Experts of a small language model.
Training: a variant of Muon for the experts, 273M tokens, 7873 steps.
Below are experts of layer 4 (counted from 0) of a mixture-of-experts language model. Rows are named router (the router's row for the expert) and show model dimensions 0-255. Each number is 500 + 25 x the weight over its row's rms, rounded and kept within 0 to 999. Numbers have three digits each.
After each expert's rows: a language model's description of what the expert responds to. This comes from a sample of Wikipedia text that the model never trained on.

# expert 13
router:533462488508459499500475481542501471525516542485504495476483497485467527508520463482531497505522540532475482511513533518505502473496517508512485539511499461493512519498501474508466480529478543507480482538477477456480491508489510461504457484454473486473517527498512483488523491509529511525467490481493489523450442515489487465527549519480448484489475451423566499528497484503503447508478501482494547544454543501442499516489517495510472482466488541485535505528476499524486503537500496521517505507553509502495484504503490515519473534507499565511501501494479492477501494505486523507467477494509517482561430498517534501457510510482470502493510544512547472526510509485531525497496493493477504505535459535532483510537505515525519506498469538557488488520483512519491509516495510
What it handles: Year and number prefixes. First digits of years and numbers, such as 201, 199, 184 in dates, tables and coordinates, usually after a space or parenthesis.

# expert 2
router:506493524530457505506509487556531507484458475500499500538526453489479522556482483529530477474500479518510475497497505497514495492519487520498523503523483494502469493469491513507523493477475512503531473560507489490506511469489517538520520522466457486511542527469502437489501512530500472476532516522492497495443470534500501476526500519496478482489450498498485452506493479509517496494511487468483530543462539458504491484498522496520498487471486510500535495517432488531523562527507544512499534528498541517500538554480526516480510472500476482505485457530507468491498466456490484492491468513471496476525448474506550488470539507456503473474461490530504500557520458493511498522489516506459499463544493503505541523523503491438495503492481520485473541511504464498492505467454523
What it handles: Verbs and auxiliaries. Main verbs and auxiliaries after a subject or "to", such as was, is, were, had, led, sold, including participles like based.

# expert 16
router:508511544508501521467496505501509473481479506511487500521518468560500510506494488514511507481544480527501447520480516507487509476484466505473523513530488513591528512471521542502460512533448528510480483487525505506484496481476526491522531527491487496501525527470543462516548452537533476490489476482479496560470462486490520479524512497459504472523468522495502524523480509497492460511456515463472483523506515489461466480535522506492457502479474496535528560467494515546497500505518501516502541506510515498480539558518532505512530521501452525493492512514517510490486492501504506490528489535513502491532492447510512465446509520487461484462481511513496464511471448484548503517510468459448516463524466537510509514518515527472527465521494516486499519487512485477495503477461528
What it handles: Clause connectors and suffixes. Complementizers and relatives like that and which, participle endings -ing and -ed, and words such as known, such, both.

# expert 4
router:511502471529459503502501531542509481504494510472470486530480484531469547509500479512461492496577513491481473536459535518519472447495500527498521490501531499481550490473437482496491525496490487528511487514478523488474520484464488486477520475504459499491503503466520503521497530523466504539515494489522526548511463483536480487560531489499455465498527449469499490505475499505482466489506484514518541514503535493512453508497468525482509488503498520517526536503482529517508483511486468534521516511502544551531503468473487549498496479511528509468491513522466500473473525505519509475465520496464502469499461518557483492513542525482473495452480460487520471547483508473531520497457484496487481522540464536505489490514504498456471474484446478504473471508528548505489533517507532
What it handles: Capital letters in acronyms. Single capital letters or characters inside acronyms and codes, often after a parenthesis or quote, e.g. USB, NABF, RW/LW.

# expert 18
router:514506465481505509528485535478530472546521533456504463528501517518491531515479511498487490486510498508520489528486505509464448433483501490532497480512507478493463510495463558488475537504512573500478567496486484520510523474450520531528505495496509528531497500476552524531494492546519531570552473472488497513527459478500547455511505492463478516524505522462525548510520481506519492505481514472505486501478483522453497511522493491540509486507496528479500502512491511459445457489506460508504510513546477507506503497475519561539505509472529533466491481428488549510476487511533525511486473528517532450528494484545499471476520513487498497503490498523517486500484487478523519523515510482504500491501495503505469499504530471494513500545463507474481474479509505506490531459484515
What it handles: Word starts after articles. First pieces of words or names after the, a or an, such as dec-, mod-, early, United, National, Committee.

# expert 20
router:475539502524490518486493523531529477488476509453506497519493505474489543507495491437519531490518532527488483498444493544467481486505522552498518549515471504527497481487508495488493490499500554527510505471489505459505498515515492520513500540465518507511534498507528449475471532511503499540538499477522524503443458481521548483490551489507505469520489499462560516519457492479484462483462505478507534515514508462519497503517521523489525509501482521566540519504477500513493511490480447490476534523487496520493520489477550515496577497490486498496499439476466523464478507481494511528487482494489499451524511458559466457463523504466501500483501509497458495501485494473526511525509486537475513467490479540473491553487483516484460501458469505476486496515496494502474543502489495
What it handles: Letter A and articles. The letters A, E, U, the words a, an, one and On at word or line starts, including names beginning with A, like Aissati.

# expert 21
router:526472539498487523486507522520523492486498487507511499527488488528526521502481496486500504461521490542489476548467557513496492504491500525483514485500532481540482546490496456521500492498480525464510502535481481535491480480505478506555495581489491511512501513513517451488504501496516513501499503487509488520437496499474489502515515524478488475486509502471537484507485489493478514509455482512511528491479556465489505482537537505499490513480478558482487494557511525526519511511477497509507471508476540518484519553495507512518495495501514496453528458449461497522478515501524548527493458543467512488538515469524516488492520497474461464459472501509477512523477497477504507503473494433452496487546467478480479509546529540466458571505486540498471507494499462552453497491462513
What it handles: Linking prepositions. Prepositions and conjunctions opening a phrase after a clause or comma, such as with, for, by, at, from, after.

# expert 11
router:518446474507496502474531515525529464511498485487472510505445499507490530486473487494527529499507505531527497505460526492493477454450521548511495490511566515502499472486498483521512496538491528504527475474507517482538508516461504479593500512498515524498513499512495493480501491507496515573517463474485520511461477528523496500504495530489501475494507501467486504520499456501482513484486529507492495553492525524488500500516468512504509477481475526534520489522519493578498527496498508501537488552514549512480545511494554515485531486509515502463485457500456525509495485509522507494493519526515512496504490464543544464457536537477500526488443482504492521540491492428510533509500494504468467480546504529489494509525460526510512497492478516524473496477557457473468533483485523
What it handles: Numbers and counts. Digits in dates, scores and table cells, plus number words such as two, twelve, fifteen, several.

# expert 19
router:464496463529449472495447505532516498468488529490487499512489500520490526538499489475489466511498493512530465568456492511495448475500541496515514485502513475494455467489524491508508523534480533504500462490511479525530490504504525548534496552529503501528482492520504426533498468534499517481516482491502488489492496516530500473489525552507477432530488476467521476548463521504487465502422530494490513525479485490517492458508496511534548516517486494503479489484492502508483526498544467560503520522520494535494508513512518522552557479488488501487529480457488522492467501500506502503511515534487497468515459453483504483470507497494462435464547467515496492509497500495541481505495484469517475529509475511523514514489509520463514527513495522491506514508498489497457474497441497
What it handles: Sentence-opening prepositions, as. Sentence-initial In, On, At, Since, the word as in "such as" or "served as", and See in "See also" headings.

# expert 5
router:502495484495445500552491514464511487531465535504522473482486513490505586509508490495495476465528491511512506514465494583487465458490529549489471511502550499501504514552492500499543514510513519497494509536512516508491495495508531502538496531472474469520549458467520499491465535501503534558550518500578500520528494524499501507498541471464453455501515477446518495505506498466484483482537512494502516502527504534493498478490503530515556484466492511518521468488458511484486505463519509506514542502499480525515493479476509545494539489502519510489522491501472522501480476457504488500510505496537497506540462501525528471490558533482476467481472493501511468536478509473489492491506513450486500506511495514479491467495512473446446513531498511523463495483525488514483512511483477
What it handles: Mid-word name fragments. Word pieces at the start or middle of words, mostly names and Latin-like stems after a capital letter, such as Par, un, comp, err.

# expert 28
router:493476500520516499503458475489508461506531494458414503499504490527507544564510478473500508488514490506557496499482519498494508413487467488463501480519523441548479523453507538477482512522448518454523505496466497490513480496489492497492500509468489490492514481507549533523512489528489500483501508502506449509510491534496517499527490554488499473507472486476493508488480485453504470504477498505468519526492526515521500537529501543514493522471482502486482488494456519518508481520490472515530540498546493483471573493501526522536507521479510527463494522476481471466476489500511499513497501528488504480529471469475520470473520476457503507461508519540511485510476463497534502516482479483448496509566475513537515481521531497479505492508493508521482520482540521530484565458494538
What it handles: Institutional name heads. Capitalized head nouns ending organization or title names, e.g. Award, School, Division, Committee, Group, plus some stray word fragments.